config.yaml
n_layer: 19
d_model: 384
n_experts: 48
experts_per_token: 2
d_expert: 144
d_shared_expert: 0
activation: "geglu"
moe_layers: [1, 3, 5, 7, 9, 11, 13, 15, 17]
router_score: "softmax"
normalize_top_k: false
routed_scale: 4.9
balance_loss: 0.001
balance_bias: true
init_std_router: 0.012
lr_router: 0.000267
n_head: 3
n_kv_head: 1
head_dim: 128
vocab_size: 32768
norm: "rmsnorm"
norm_place: "peri"
norm_eps: 1e-05
positions: "rope"
rope_base: 10000.0
rope_fraction: 1.0
qk_norm: true
attn_scale: 0.112
tie_embeddings: true
parallel_block: false
extras: ["capped logits"]
init: "normal"
init_std_qkv: 0.0157
init_std_o: 0.00255
init_std_up: 0.0157
init_std_down: 0.00255
optimizer: "soap_variant"
lr: 0.00347
lr_mult_o: 0.776
beta1: 0.95
beta2: 0.95
lr_head: 0.00687
grad_clip: 0.5
warmup_steps: 129
schedule: "wsd"
decay_fraction: 0.601
decay_shape: "linear"
final_lr_fraction: 0.05
batch_tokens: 131072
seq_len: 1024
doc_mask: true
train_tokens: 495600000
steps: 3782
dataset: "wikipedia_en"
Below are experts of layer 5 (counted from 0) of a mixture-of-experts language model. Rows are named router (the router's row for the expert), gate (a neuron's input weights, with its number), up (a neuron's input weights, with its number) and show model dimensions 0-63. Each number is 500 + 40 x the weight over its row's rms, rounded and kept within 0 to 999. Numbers have three digits each.
After each expert's rows: a language model's description of what the expert responds to. This comes from a sample of Wikipedia text that the model never trained on.

# expert 40
router:621481460452469493502535441456517485503505499495493550504490534475531525472514514489536453468488535418507491573530572499500497501462498501525487536494536510456485503506516523490534518591542558
gate0:585480529516505489550574483486450523506498533475492464525515560587548515469517497560461537527466490480497537507501452555543446495503479444457530445502458485545461500542489501539550554477464463
up0:520504502477498482477476541583518494542481476539513467451498514482432522422495447453447499469485530529490530554465544442432576522438478562453556527517521476453551526523573514512426497541582455
gate1:434483569561556461457531537532560478450474518436503504503556406506516478405512522437439549524503492483466513526497525551556542473446447516566551539472557528494547455428492466552528579521433535
up1:462535499537533484406531466554551476467501515574532527525530510503571484532493492478497528491535476519530490518478474477546549497430524528536540502489481521574462388418526471474474490531537538
gate2:536529484449477513475483497504504512496499452501507506585481499537535449576544436511432488541551480633496458494526522503441504429532538463474459534538511447616505517513516412482428518489459545
up2:521535446443399549517562477484445469427514501462551487467468463527458533514470437554380518480451445546529501506496474457460466528542479524479511471506517448448501541494534512468444474472543507
gate3:515516519526505471501539516459488543488575530521558434490484522487454426543488504476503509536476455453452476498430524458501556482437517579586466586464506605485444469518497495460562564513546434
up3:488505523526545529458589401515519445435382507474532537583552655432450427524512473462490560517445488456456468493489515475503467521515499552489509562473503474550534512420519503483487495511484530
gate4:524461557525468519498537492533493497473496511439461488494517488546506510525491448490508472503530522465480533531554457501509514472497597518477586490527490479554505499548500529539552555508497547
up4:505560467481485509484539489496419445487489526491492444556487505415548502584523500499511466512485506490496541514544546477509509435502544478515514559528478488519568525557451483477508496408534535
gate5:508516533470448501571537445406537518457495518512419477469503494466548484459502497493473493500489507481464532474575418500508470499508504470492504522522462492550495522444496490585541532495510504
up5:579520491422497536541554572494480559460461528473445449439482446499502506488499510492480560481471466461549441539463525432534507469532480561459487520564562585477433487466437529487460460495438539
gate6:462481475510550442512496506498539473445456490468517509472536472489536420523524540488514491463531499543511577477508587559523491495479519422536487494494508490474476486505464525568542529573483454
up6:559521548570458510466476474534485478529513557490483493496536516440571457496458601494483550511491508471506528460509555469569473556422507494516503494509436488510533437526514440472526561596462529
gate7:469547523557522521452477436497514514440467524460451524453552500449491528481544504455495535508527489554476499516532496490504588536519503411491515515392465494534548506430407513598535546520537508
up7:500528487481414524468479460519490518584484431483510500481470542465447587512504445525444486506451514473536522580487503439480493484510448414541462590491542438420481538484456536474477496484482487
gate8:423469527520478495509470508505526451486475499511531533449519436493451544422502496484498539483480575400474478504550559543506532603479447560462545549491487498459498489581456539539567481460480420
up8:475511482505522478560501491477523440496481468544497551531535531477459462506538512481573428526477475551499465443513504519492539453537568478500507472514490525503462508533581513457481527459528513
gate9:516423503502521504439452436486454465506461511518487507484453472477459533497582493469465518470522518491537455536492475477534513501545509608597512519463590509511509514501490463487535570463493520
up9:542487577527524462532575487485488458412489512483492491436477401523551542513519484490513485551485491569500465545490458495528498467449475505585471501484485530417552419478477430510459538528447487
gate10:570512421517455541513484488447543591618490445530513496500496503533469481461476479495494498506453522533518486574505440519523486537579475544526610510499472542445545512472452532492499465526479557
up10:578484419489504484533481495450502499509476409534452513427485558549503479451503495542482531538559484451492532498529410545468467498523521560447591505494469510527469484534581532465499541501493476
Year prefix digits. The first three digits of years, like 199, 201, 194, in dates and decade phrases such as during the 1990s or since 1998.

# expert 34
router:520499466463556530446538483543530451498482529547505543503556411485525491448502503494440540460530423549453543457525493458432492562515514539535477548496450543474498506472469510528518534520515502
gate0:495441526472534535540513497476512460466486478505530439506500521497492498512556486505469487522488534453491541534522491486533383508489486448470587585489427491553480496507501516452544496513534485
up0:431487584516535524474461498488475546511424447432511480467492472439470520478495484570473541492523481530505532567485519462517489480508432470500506558528456462470532463501467484464516517500487528
gate1:470570504533502508523525467545480457556533524533496459511465459466524517500443523493471546504508423547448509479533540506581473471473566539526431478486419535492506570530409553531422513484455620
up1:506431529510548440515510579502512466491450485463478460563511516472526515465586477473559453478515560518512461432609493558497512503474441413588481546485492459465496498520538430484546499527505433
gate2:465463606545490569476509541520522507434474587498484565493532460458463433556493563514505467497492499487481487492523480489508474536458542468501506449485447536472584490454534477502468450567575467
up2:490534474501477440567495499439461546510501497485544555487479457545583512478505439435535514515534542507505512464499577599533524503439489519523491509515527512526511456504478547560490508514435474
gate3:510495443447586469478525541420490541516545522506464445514470468505476525503481504591511505481541436485551542540426518467564514523541502522514494520489504546547461555518443533505488421458493455
up3:418495469601506553516506503503530535473434560522436490497527515525513462493540561454498493488501463454471464464512468495475518464487480519497545390526543509473459502542503514533563532556414512
gate4:462518553520402519506522465498511462433509487433469526558501527516541477534486476509568416564536432471514517505554474459532474548506485508434536540441464539482579502548497482539498480480533437
up4:547421489454566469547570458516507494529458472580473507474507580448520604527555525518484549511483472475524496508530431516487463564509521460522549415492494442396488520540559463501456563549548553
gate5:439472415517516510497495576544500494526506504517486508546443524513560537510486484467478516413534502579561575488526458514545546499555435505582507411481442512519531526448499569516525488583500544
up5:440487514491498532450414466501446528520537538502500503546486534458474604557517507504509510444515505459462524533515522420513499456563499474505471523488479500530517466448494471490514513491481534
gate6:430536399448519502526418495432452561538480498517488537506477546444443548541425490507507568509466490487533522466476477467442473547502444543502487556543488484494533503629510554536512557462570535
up6:551524473530495481568471430465547495479529478472513478521547569511486484480471476471545506532437464470481505496470543470492480521525465525472507520517510494502483636462553457571526507542532493
gate7:521412583554542521551461536495531544427497525462499540513555466455545441480559525455469534439543520498457548484542543531538482576467533509538507490419537467526460519492474526525524512589537564
up7:511523498535516479531498472500540515487495505422457554496495477515527493474511518489529497475517526479567559507556580525493486582502463470490491508439573436557508481505490525516498494437490503
gate8:471486453497507448541542540526494527505556518548447520525521497567452587482519467477566525476513553483509435495507507550545525569482491547506551475449539511565492479501527500400495499488547527
up8:482503503503484525548611518542494505493478491528405530520474560530505466575527480520526548495522481470513484449514405587465471496516484527476493454474482491513464474464537458538499529485453510
gate9:535467535448471485477580403563464486507543541465465519502480573461457456512509476470446473476533453568542516577552462483459520469575494445480508433560534518427459566408544501539422440483503498
up9:527456500492490519495541531430510499509528482477456569486537565471527482455498535497470487482519614413508530499539511465493565487448546528493515478486434532532452567474545492526570463560567620
gate10:434489547468522474500507503505540526420434518530583522529493540466512455433462494458512471504525478502490525516536594450456557511476500401554517516521524510512515438485481458565559497495506477
up10:470514432497534536530499442490521548436422506537496444518479437568497455551523509463501423454502486493476484437489463503489453456541450554524409415457431515472518476454531454526574437518491516
Government roles and dates. Titles and institutions such as President, Minister, Council, Committee, Chairperson, plus month names and year pieces in birth dates.

# expert 26
router:546533565471464470454488527535501447566545521519525547492461593466381506464467516465463419481478475488520502520499511486499519408485442596611508454516569467519557541523516541470505455508548485
gate0:476473448557501551541485538440497516536409474478485463475456496500537445528498491491461528554487480516432533472479501510474418477556536455481458504541445495455535454529564445444512551456473474
up0:564497515500479495409440481422506524541479447438489480462509446573465482462540577472474495434539537476466497470535466543446517445528518462513452518544492519532494474522417530504507526426505491
gate1:504508528461432495516580523507530502505509476465500493509511459497542591512519487472530518513509511478469533523492502524505519549521493605392570581431473499473464516540493518446468483581467421
up1:481472494526537570452458456546440444509549471552471499478514534518477479504498514470500536499556471515508564458600517497539478482490512406561483513567533467468581441519560456565579546441503575
gate2:547495544502595542488559501517535507440478474502475517509486506557503457518532448415490552522485492527526474548524497511508488577532549512454570477517423438499442537428501461559485497536538490
up2:446519499540565418450504415546498524505428444470521487463478500497495496457501522519490478527450502485488468598544530424465532491509468549507526503527438463491450439468512542511492543473472529
gate3:505527477435494556504563556508547482464523422561500485447483540561523563434483487529460537509534515552572523459512538533549496519532506540492527513418439497435500533528535454519544423557488487
up3:550530520453452550436560581465473458495531459509478543492477501562462536528487509514456445419500522528428510508483493479536510479509519545476459445564475493524470560534503458431471442501550581
gate4:586483522468465523541431524525518551518521469550442440427493472588492539442468526503468534541451515473492519464528523538442521495573451528543546557519469516555548473516561482479599481478523485
up4:445514508498542546498523444421473464466513491478528564500524490506463483497484572472496583545551555510531493526504417539518543495444594497455425526520568568461488491503464519563509512550469560
gate5:467451503490510535500492478477536503503449507533448488459529527549530537487517460519526565509521465567460504539501543461519528507492554490474517533428493497473479463498495520513512523488446497
up5:479479448511474464480496481452495484494545483480537532521466511557436552534510478495562568509479530457480512446509484489522577443463571508515547453450485405523413499486476568486504491575490506
gate6:543441606487531588476569525520474468456457445438533506431538491503515490496509507504537552540460491566475533510541498538498481547518501380504527477499421552454494437508466486537498511495505478
up6:495547488501523480536476544465517517444538499436462520517483498523598469469474457453489525519534479462395533497525568502454553511507536453462491493448484505416516475500493460527531571511444442
gate7:519487518518539487441539544473508462504528471485482467482569480504556526494499462438478407508528508513550539467538531522619489532550447447544535595510451482507444445522511469521522512536436475
up7:551440462455566444491547568393468509490476431458519442482456544508513519554518481485440543493525569498515517504521488530570471528527468411581470522477413471509458446569417499487480437504504473
gate8:462472500500566568452468507420438499499473483583484534466507471476495541497530557512518490566472500567461521446471526517573560471507467454504529519466458462475556430487568473483469493523479481
up8:463442474454514558534487445497460507494439501521467555511518517477554506479483490541526541556541489526377441484456523561537431581483492499495583445428516560566498458504470448532584542493476459
gate9:437515483492474511532559484505511489536522509489450485551529459533498525479483474446549593493500487561476523417550463538498485442510537500484500480487475542427476525485500507522440493532465469
up9:465444459539529528499533511450554571400452482496470490496541489513527509506481517468490537628529498441491461502463497553446549614482544468413510551452491578523488461598473531547537572543473482
gate10:513449552467463492521485473417505514519483461507505470437576455520531444514494442494504533513489544544450510490477525532479483567474517449529519617432446494529464456382493534578540506531430477
up10:508509454506507548513519508572409491467485481539476486556487476499499592484465514439490499591535442526448547460464475485496512505466511483533467495494458457466532481573500461467517497456568455
Space before numbers. The standalone space token, mostly before years or numbers ("early 1970s", "December 1997") and in empty table cells.

# expert 32
router:521515495490474537493528503461521475520518481536517428515455506516471555524500537513458433478468538473501551538488493535503503584505462460420463546566439496477519435500454520521432472494562493
gate0:594530464549511508399563574477460493524506477420491516463476460500484528526430498424520456445482486561491566592492483525488440479467489518519525492568485464540460461525511529455478473468479479
up0:455476532430453526545551548456461513436485478527476513442474495463423470505493511521454471503563480477556523483523485502444485492526550511504469458492472533447454496534546489456497514528475528
gate1:505581483541493531469414417437453521508419503487493518576539534452573515496491492552455471420488520478445562428537490519506502487452476559560517551510550504498513430478507462527524570537488520
up1:516493552512524448539517566490527501499533503524493553477554483493472454487537490443482564541466529490480542571572541434524514522450553520511509492486565511541519426518546523514613494489540525
gate2:510456466406551517546428452463544474524488540433563479481513525531495498453506590523473412453541546492472541509522501437460546554476511534563444505448461536479528412445467524543501567545549463
up2:440589481503506500453500482489426458553491535513532497507531465506504574445552545496509455525491478461531497513550488477484548488517510538512532541539538514544499482448492575564521488499504553
gate3:500472481451471527497530515530535541530473499476446551502571395462539543445536451485502466491523530499506514469456512491548529519506586501437462536498470413557511586514507426585514529488511564
up3:486496453505532574534458474468582502488463494419580462528567512512534497523534511483456473506440472546526424482447491532393465493459470485477547586465492448436452551496482455462474452476542531
gate4:553474460512589587496515537487469490409476446566548532454500451450463439474481460525519502524496521508551541479443511501438453553474515512457471501472468541561486542531416460487431509489588470
up4:422499562471569421468472469482441478519527552552511496577430478511438427492520544507586561547468530435509419484563493457523527455505533468517531485453456511526542498525543580483520539539493510
gate5:505488468484505475451464488511522478454475488527465517501568570554473482546426513549448502476548521586490484522486510465540439540508477491499466534488495492488396457490558524503553491473520448
up5:472473506514481499553447474486541519465537454410509527498490474572476496521563464462465462489498538424459431497453535509489593542488452477520520464478495449500461517520492567517538575546424480
gate6:498462481473472480402435515418473551531440536517468497446494477518451566506522490515467531403421564525417582467430492513505420469521436516567419442540454589568506508536494466477475496541505509
up6:451483559449492442527532542506486472519495499505532502475518516486478491490517455569458511507442583507567538484536491509545544534524576509558457515509493489432481473469528505495469506483475511
gate7:466387652451580501539521504496505493421560508507522504531529528507455516549499528451539573461474501510483480534442500457558463551610447508486444503465519462549492511503521510433527475519479432
up7:558488487438509532536496509459496530409531471457490515473507464500502434525457488518515451515484534582527538452523509460500537515536505482468504508551433491532539522528466497463474511473483437
gate8:517455444549451479527562500551504525446551499538495503485534448499509421485511429514499525518497563537528489535582493534479535525498446508470435546511483522539389491416482458451494464496466470
up8:440487555514544542438402487527483522546414553568416516528481471509566498481500597561562484484478499514510511509527446433533506533486488502513536510471496573553486342549445583497466466502445528
gate9:465525497485474482510467509542558499555519578488500521520492439479493530480530509458619461473518473491501497486560527478553477471575534486516490452491487537484515497486439552514454462510478563
up9:527626460476527550586488488509503529504550488493539499505473429501491513547419570504487504503531418463481522482475557466472470553488541544541543491527501498536491580514502522500521506502405500
gate10:501473528594465509491504553506518522472471494439501521520453500439526447522540492509490476484532432551556500538430418460539542412514471484456393501476481499467527451492466512527487446555530535
up10:555508505557473515493547475587470496549493540467495477494505485543530603449628448475538539454485548490468500502451520467539455515529510435475495468498431480497456452570528448499504520457527536
Main action verbs. Past-tense and base verbs of action or reporting, often after to or was, such as withdraw, returned, stated, died, used.

# expert 39
router:566457481502567503488557467492534438507524489460575517576551480479601499505513530479460458458487495469410499536528543514476465545456566530594518498461492504478521520561477470498511502558473496
gate0:468472488491560538517538544499477565456445525502546530492540509487485584552524456510540500438480466566466412547475505490480508500494499458514514485498508494489405506501536508521494458556518488
up0:458490522472475497491473514486490466502508470514518484514472531432548482474534494509473485524451510486536512515464502501537507532529496486556472482549515497535533508559501448439459492530453460
gate1:460498535524501448530509514495619484479498538522478492495560512493541488526546515455545541525555510495461507479561523507501521531543529491482547478434505533463506438446535510578538534534548531
up1:456500498541491456575464546431552523551556471527560467543517454512536569495542539554539522560513461530472533495512471536605477461520446523543482417451451565529511499462448534510404472510429408
gate2:548544597501496543510542488546518431562430531465503504483498494530501495438513455495520491478476516498472445524524481464491500557583502441502435454555561444478525515502554469514486507491582584
up2:465571530550559481524436482492494471551518502449539485491516573429459447478488456539486535482521481497506509560501497517582587485587496427501512513484487505486442486572424487471461517458558529
gate3:490481458507509520529426468464504447499435517526454511444501538462527535506504463510500523508532518484451518482541483614485496494428526435535544500493502545493484477471480508501571531527435508
up3:491622502532470416512574525483531525519489542478537535408489488502507477529452457422475455491435475495428529478495500545483530489503533426517497491456448551554481511483490539522516512481435506
gate4:479455460503532424440475537501536512529506484407521483455507480574561516490534580509476539434521488511464605492506478486490507473496606457512472451528527466450572476523486509520561488444597570
up4:551577555576481583573499521525567500433481483533530543446532518483448494513545490502498505518534462529530408504546483500493494499458429515420486487507452507535469538533556487523528443547489533
gate5:432461503488500493479511448526510496490509557486425519501495539498545474537457532435533537465554506446515468522507487532429486447459546469533512487449557577473478519518498522521570525525510543
up5:494514440541461444504403532477522503508489485499480537503527442536508496492519524460512515493554457543475478490504531481529590537458442542437476498513505517491518473527575482519517527586564486
gate6:499548446585513492471545595476457474483494466493453496451495548533460485530596400457563494514465552484565506490497442529539518476479485479540475507499436564496504489437465437492463560505562503
up6:520545415519454498487485460424433495460535422487594508491463449565483548577496407499453483526457494455513474457431458455495419483509509551510497474588492480503480508540398516472464511491516491
gate7:480466485505503477507479440526561485390546556549437495573545395463557413482530542477472573472571495509479495504585523483518510573526545467605553526405476579455553446511533501538500474486501486
up7:583499541505489550489500530478451465498514479528539424546462555480505469533481527535443525520473483518528461537456490484479515490535511455533551563508455574529586490538461395491468424457538548
gate8:521547464541518502544542509522543461512453467549504526447564543458513506493544489534488597528481454500409542570485469483575497564439449517489504421484466519449482502541425521501463487510490563
up8:560490526511529514463584540557518564508463484571575546453530486505546478482463465505526453496415502509507560575407543496517468565471458496503499493493494492464458486504470499536456536490501565
gate9:467462440526535465494500499501586483483555548517411504462584465512543454519490491434511491498496483503447550436528522588591553526477484501486533528454527481505487503418546526535551524536482502
up9:484505467468464453522569549544495441425461549486489521523508467534485604495510505528512530589521432525519426570492437472559520533511432524511489437511432494514532525518458464493492544493408464
gate10:472489507540518490508493525477517523498475493498486535505545475477558442471542459441507490505566490507496512476582603578516494520472517477469520528467538532527548426510523526550522539561491473
up10:450539483510453552482551496521468430507472434507518437557485517489412522480534500591487416453487479488484487527516541519433456459431494492452493544475476528491498476605494470525483477484459405
Auxiliaries and spaces. Auxiliary verbs have, has, had after a subject, See also, institutional nouns like University, Museum, and bare spaces before numbers.

# expert 42
router:528513482476538506579500483472500520421485461563466482514624471538511462498535476500558427455529489500491510371506519500526493460500514490465477511534467428466503518525527498569524460475412456
gate0:529464461505536536466486428492598502469442524519462582543571517581560481513554454455504489464484565539451478536537490503478479537518531444525569497416436535469504461533505533523507526535507566
up0:416517548458550431470548513582525546586555480441483561452515522464515496430425515484475549483551573574507464576626517544499535523495485539552497438488557491507562554475490451511500455536532508
gate1:487463470561481440512531436471542525482435505514523570482576413409504483518496497498469499505537550536483437509593545513550519442492465511576501540447533448506513488403448533559457539548467494
up1:462434522511553539540433510512473498514461497470519526447449528488458523430473515491599539466470536498501434559468448462511469599463459449505491497439478521481542500510484471527491466498447533
gate2:578528545533481493452449460441507540469447500442485507512479445503538477493453572478461508454540493556487608482511527516545487445495509530525451439590390536530445477559454527532530525443467484
up2:542537560484519512567461584465512480467551458510580419473521492515471498529430531561506436464494514430453507477456476531575476404461502486510430471555466513432443398592479527491525428409480500
gate3:507484547482467554492515485435474534548516565536451541494515550537464510452493494566621518548550521528452461546532517543515484486518460582490511428572498479524563499516475493501465401471512469
up3:531454424493505438479513493524550478468454485540500500497472414522508509472472489497461525395461483505483548450507449524447499544475557461485430597498545476521516514534598479547509543513531454
gate4:450425443423474520472551472490530484542513448487550497431503445513547488435514546465539528498528497488442470533481481462563479524447527492445526511473486519485463551518508531492570486474457504
up4:531507513466506453465396508508458579486558566507509483484494442452388516505512514471496515536474488500544475574495468602514417551543429578521477589492557509541549489520438490527508560502543487
gate5:546463432452552486518480536511475504564523496414492492473518515518537477452492567493506534410527547501449494469529542526534473488493532558582494496510477477529539534446585533511565487513500495
up5:469443492444457484535516431549445494528456516456531521557518567458513462539547530568518481449535486416498516454519532526511483500519546529466536517459578476500461529472548566540448492464456454
gate6:522526512511442435494531493520459456514484504470530515480469491472463491562513506511481429517507499448513532476508494491562512551474458626461555561516530468575475438459484513493455473472515458
up6:467448398561521491507463554484545456484519493477470493496529475555555522507485497586495444490520510532404516514562488434497516481457499473507496537465520547499548413525516531530465540578563475
gate7:524521511474579494481528461532504492498512544493417483427535489520418539509513504532513532542516512509529514559485507456467509463464453549655409563528572488515479484438497518495519525502451481
up7:448439493478478513462434540473509544435488479548499518523554463452530522531444549497426536556558550522383536528561588569546546560548474513537523528441403481511520392476532454526523458518490495
gate8:453503596553462515546524491465494450478500485543472436510563442475447523612459526471531525553522461473515542558484506435477464437528527553447437455460563517509541479466548586520457493555564526
up8:518556435461502448491513543508542495556464502489495481535444517501558492474484532456531493535487493466467497424469529535533481538489549557474528432539497572541479472445515435452526486469538465
gate9:494503514496468417487514515497519458485552531462433532544549487474494411510531465530518532513516519584470501570483490493535516489499468553586512425449514507473505463510501608531529493549484505
up9:491499460485556455517443532461514508567502463553415454522537503567578481581600430510475519481521481506524543480476491458531512470517514511487498397566489509491451438535529515465523462452442541
gate10:458552558512461501483427544482544442556538484549522528461540426459506407546538495518494539523540525463499544509507499477551535506458537605500464459545468446539549433466496564507483535428535449
up10:523524546478530535553497544415533593450500504454485485582539462569530449527500480557437566537564453505488563440487507486436470544521462447457467501531542478501560524498585501502527533434497531
Sports table codes. Country and position codes in sports tables and results, like SRB, ENG, USA, MF, DF, FC, plus scores and year pieces.

# expert 43
router:538467511485610461506499507465525546414494495489488581503565417493560481472487497416508502461511497500559564478492529535552514524464478501475528484489477531478534527446544521575553521504477480
gate0:436477462462611537500421566475493495443546449466492496535454434452530563519530480474515595509490534491497451446516519520470595542491494501523501523542560508536533536465487471554517461535437452
up0:495525511525520545512478467454477497539496547510530423520493465444528486502454522533532488483528539512534468496525441474416447498451405457499504499509471519529489534531471526489485530466573545
gate1:504462519517505528488531437440515524504534523499456545457514468502492507471479518449561445528537481517526459471455481457488550513534542481449537500505495511517485503433592525526538561516550491
up1:550497451448462485486496457461497509545535493465491500518440499546447542492471487457552440572553532494471523439505427546464528495517468522508485493526459513576563551443536492497488510517548499
gate2:471544522479533468535513492463454554441436515524473501491553512552592540530504407507601513449474512514467474499498509551518523480577523458484519515524478487453474501503465564556474567464528520
up2:499519559555503468516509508557523452539521516471466535508492505482440448476505510502502519494478511452478520538510554576500462451446468514559544521465538581458485492547523449490523515496484485
gate3:499581521501488493509522536486473529512505547553445503531497459478497539530462536552475480574536536556470557461563495544473425507506474484451498551535521514550481492553536480531535457511519456
up3:409484516500495494607544535505508493409508531494530485444519484558495512457520532498460489519425473472585457482496526553485515581458460497482498458498438470436523501507492581477489480502493534
gate4:523523510534494403524493461464485582500463560465538554539515414463535476549577542469557437434475515480478454536546493470451489467448470500457423421538547514466517497427515550492491567485505517
up4:593497496528507474537427514478454556510524540429526554557543436464528457491530550513487541442439543428505459508434489452468453483471426475437478451490528526527547551435478476467454499503498494
gate5:448452502506505523449494455511549503501430509452462489502542577480527463430493467467454515507571553504528510543484472485504599480528499495514559473400549546557494485499516463566521485519486485
up5:539498506549500453528493490467522498515495509556486561467481513565600484469514547548514498530473477467474493474562504479519431459426527484490530606493448500538538548453486564502484516521527465
gate6:500527465505513535478551453520514565525505469512489519492489549524539470519615546450555561554487449442618529525524532469493511449469567529563525523487516568498522602491402455517558533537502558
up6:454606424468503531483518488527526464500481516536479509504443497459449496507507500567480435495476496549579479479455492520510494408461473522490466519489474486499532547501515447391514428525476510
gate7:515483495475513478504571480490549502460522526485495517538514418566539542476473439510525567533484494538484503519478552531548520537485471540531539475494530547521493499538493549547460524508500505
up7:490465613474528513482508497481544384533436530493463515514482415568474484448540434464508401566530587510514484453585482470476498532486485521498568542510545530555482445475493543511516472483522533
gate8:532438472587559478486514486500550498470473500475451545479584478522525452444537522444499567501542429529445520496539570557526537530508476505545539498407488494486459494493553496571535556538535520
up8:428517545444379503459528544483544405524498492481556524506457506414517519480462528512449550503463471471500435490489479423462484560427469475405516498511488478564531465451514416528500427461443434
gate9:555443475478554495517511500525527499487474440494462551512573534534583527479561496497502569501491546504404507498530539495532509533502452459479556503456431501497430468546531531522555538564494516
up9:517545571477535550447470563487433531528507446456536496547447584524510527528490464516560556439480507455525489570495434546550503485474555535434465525540492455549515515478497476515530560503514617
gate10:505512495506470546461494522452502525452482427506548454517466452509509526453616594504519567545492532498533505432548501522504476521465531565467507541499452511503529498478436492464501530524550519
up10:470490504512515496521518430445598492550484540605465550484511501577547483553529496529446461482595493511541518543500489516522459529563499461553486559439498481519482513418524549565520461529534438
Spaces before table numbers. Standalone space tokens after a table pipe or semicolon, right before a number, plus words like Animalia, Scientific.

# expert 13
router:560490482445544443533551556465538564463504431498468516494498489559483536531462487499538509554584537486516473508537536527573508504485488516494523541469505577470463465536600539502540474594509513
gate0:480475560552527422524517430531516528509547559525434556560583487452544513418522510487513545498468533441552455478484488548527532514473536548627455444499524480472506484435484478557574528527503465
up0:459464530528489551560458591545490531499524543568489414477566465546465468592552606404504499413496440485489524549523497487519520408527518425479480467523559497499442489487553498503478515515522590
gate1:456516494505487476451487470513567497526426505487505548509553463449557477541438478491515506473543477456495512374541486516461532483509549532545451466438462514456531442475502495565483548536453496
up1:514527538548479577573411452475479535557503521508554532518514550445491502516551605498523493511554470553521484486510528452548504502464485503507497463501516519488509452463467454524546530469457522
gate2:533564540560537521480461479522494479527475567568473499435509456489531447466469548445530483522547470472539522490503509565577463533510505524484527387536541532512470510576530534482475557528458567
up2:482417498509451475488554470561513524525465481451426517572482546497488492464509539502438552520509499481477542511514548477477475499412506560488519525490455425435565509401481455613535403462487524
gate3:529489500464502488498532501487479474377459483493534488549508439550434440513530471524494439530502537475503467512514538507466480458574538481402492472542569521450491543556518512433537496526533442
up3:424527517435534481483504485482528516500457416496545529464421454546457492527450583471491522488506468525530508417491526485404574469551476571487496403511532554522435463543484522451540413493488521
gate4:547438506503536550413500574535488429536498454476464449449493622509517439466545538544526487594535483439493570445481515533549518481508492575589535445521445534524485483521501427515536501516574539
up4:523524480524549484567507490500444454502541453465570509536472574481429519465520468524453515495534551523494446549541561495502519528488479482469503522484477489521441420507487487483497443523556428
gate5:594464492514454542502535493456458465495564516416496544499467512502488522450491511527516522533493557427515490452498524512481424580496529576574546505530489526502515471509510507441480469451507482
up5:487499520527530486455484484503543551504490445497570501473469453472530482514561538466538484547538366441516485505524499473449585473533492589580485505485575499510520439465534486511551554543522534
gate6:543439478538488482500508530523468473505468513484469509448444536458486506454508419473475523527488479519503510525433516489424548587474508511486497509526494557530574463497456485505541537464580463
up6:428463510457493533557531562508509552540492514493500491447513495475471511490501489575490513533437539526484516552474444502548543538538492525451542476479470542532527471565490482463445478468453472
gate7:532471494525477443521558389479524522449440479448476509531510496505411551492524524495521499536514566432518439476543477442493518419526473484549467570498514498526407525521570546564537534515509477
up7:512525520544495484471488513527493493539507478506434475460517504429568519517550510499563608427541477515529547533498523527568504574485525525509484511501481472522522464478490496514513467530587576
gate8:536542475542471452510510531532560512465555556463503514462527458521523486456440472402497452524584475515481518457445478534556527535453509593506517464520431474534526481444467474548477512583508537
up8:501466497447498470493479433451468524509503507452548485491512458536473517541451462497514463557488535537442516475475562440486529516467477552467575389486545500528449467517506539515535540476474505
gate9:476542552513512441511486501543510505448419498457468540539558470455549465545449484485567495467565459467546449464556524476547479476516501542558482468456504472577546507508528503530501524539485526
up9:447516571495495527548448472537517496471494487474514530539570456493454509571526458459503471450513541528497433431486492381492490443501476488540437532505479376544495436550513495481506569453452492
gate10:453529529499501484427531434508526575491515491541437533480523490514544532495514448488505464454502494564491542512520448526619434520512558492507532479490472484468523516525594509542473584517533496
up10:557556527441542549464486528456463430450452579535530497530501508473536430460506504472564545517488443487487518460572485459559563535507494528464443497484461517513397473517496457483435487469541581
Foreign scripts and names. Byte pieces of Thai, Japanese and other non-Latin scripts, plus proper-name pieces like Lauder, Inver, Mexico, Chevrolet, Queensland.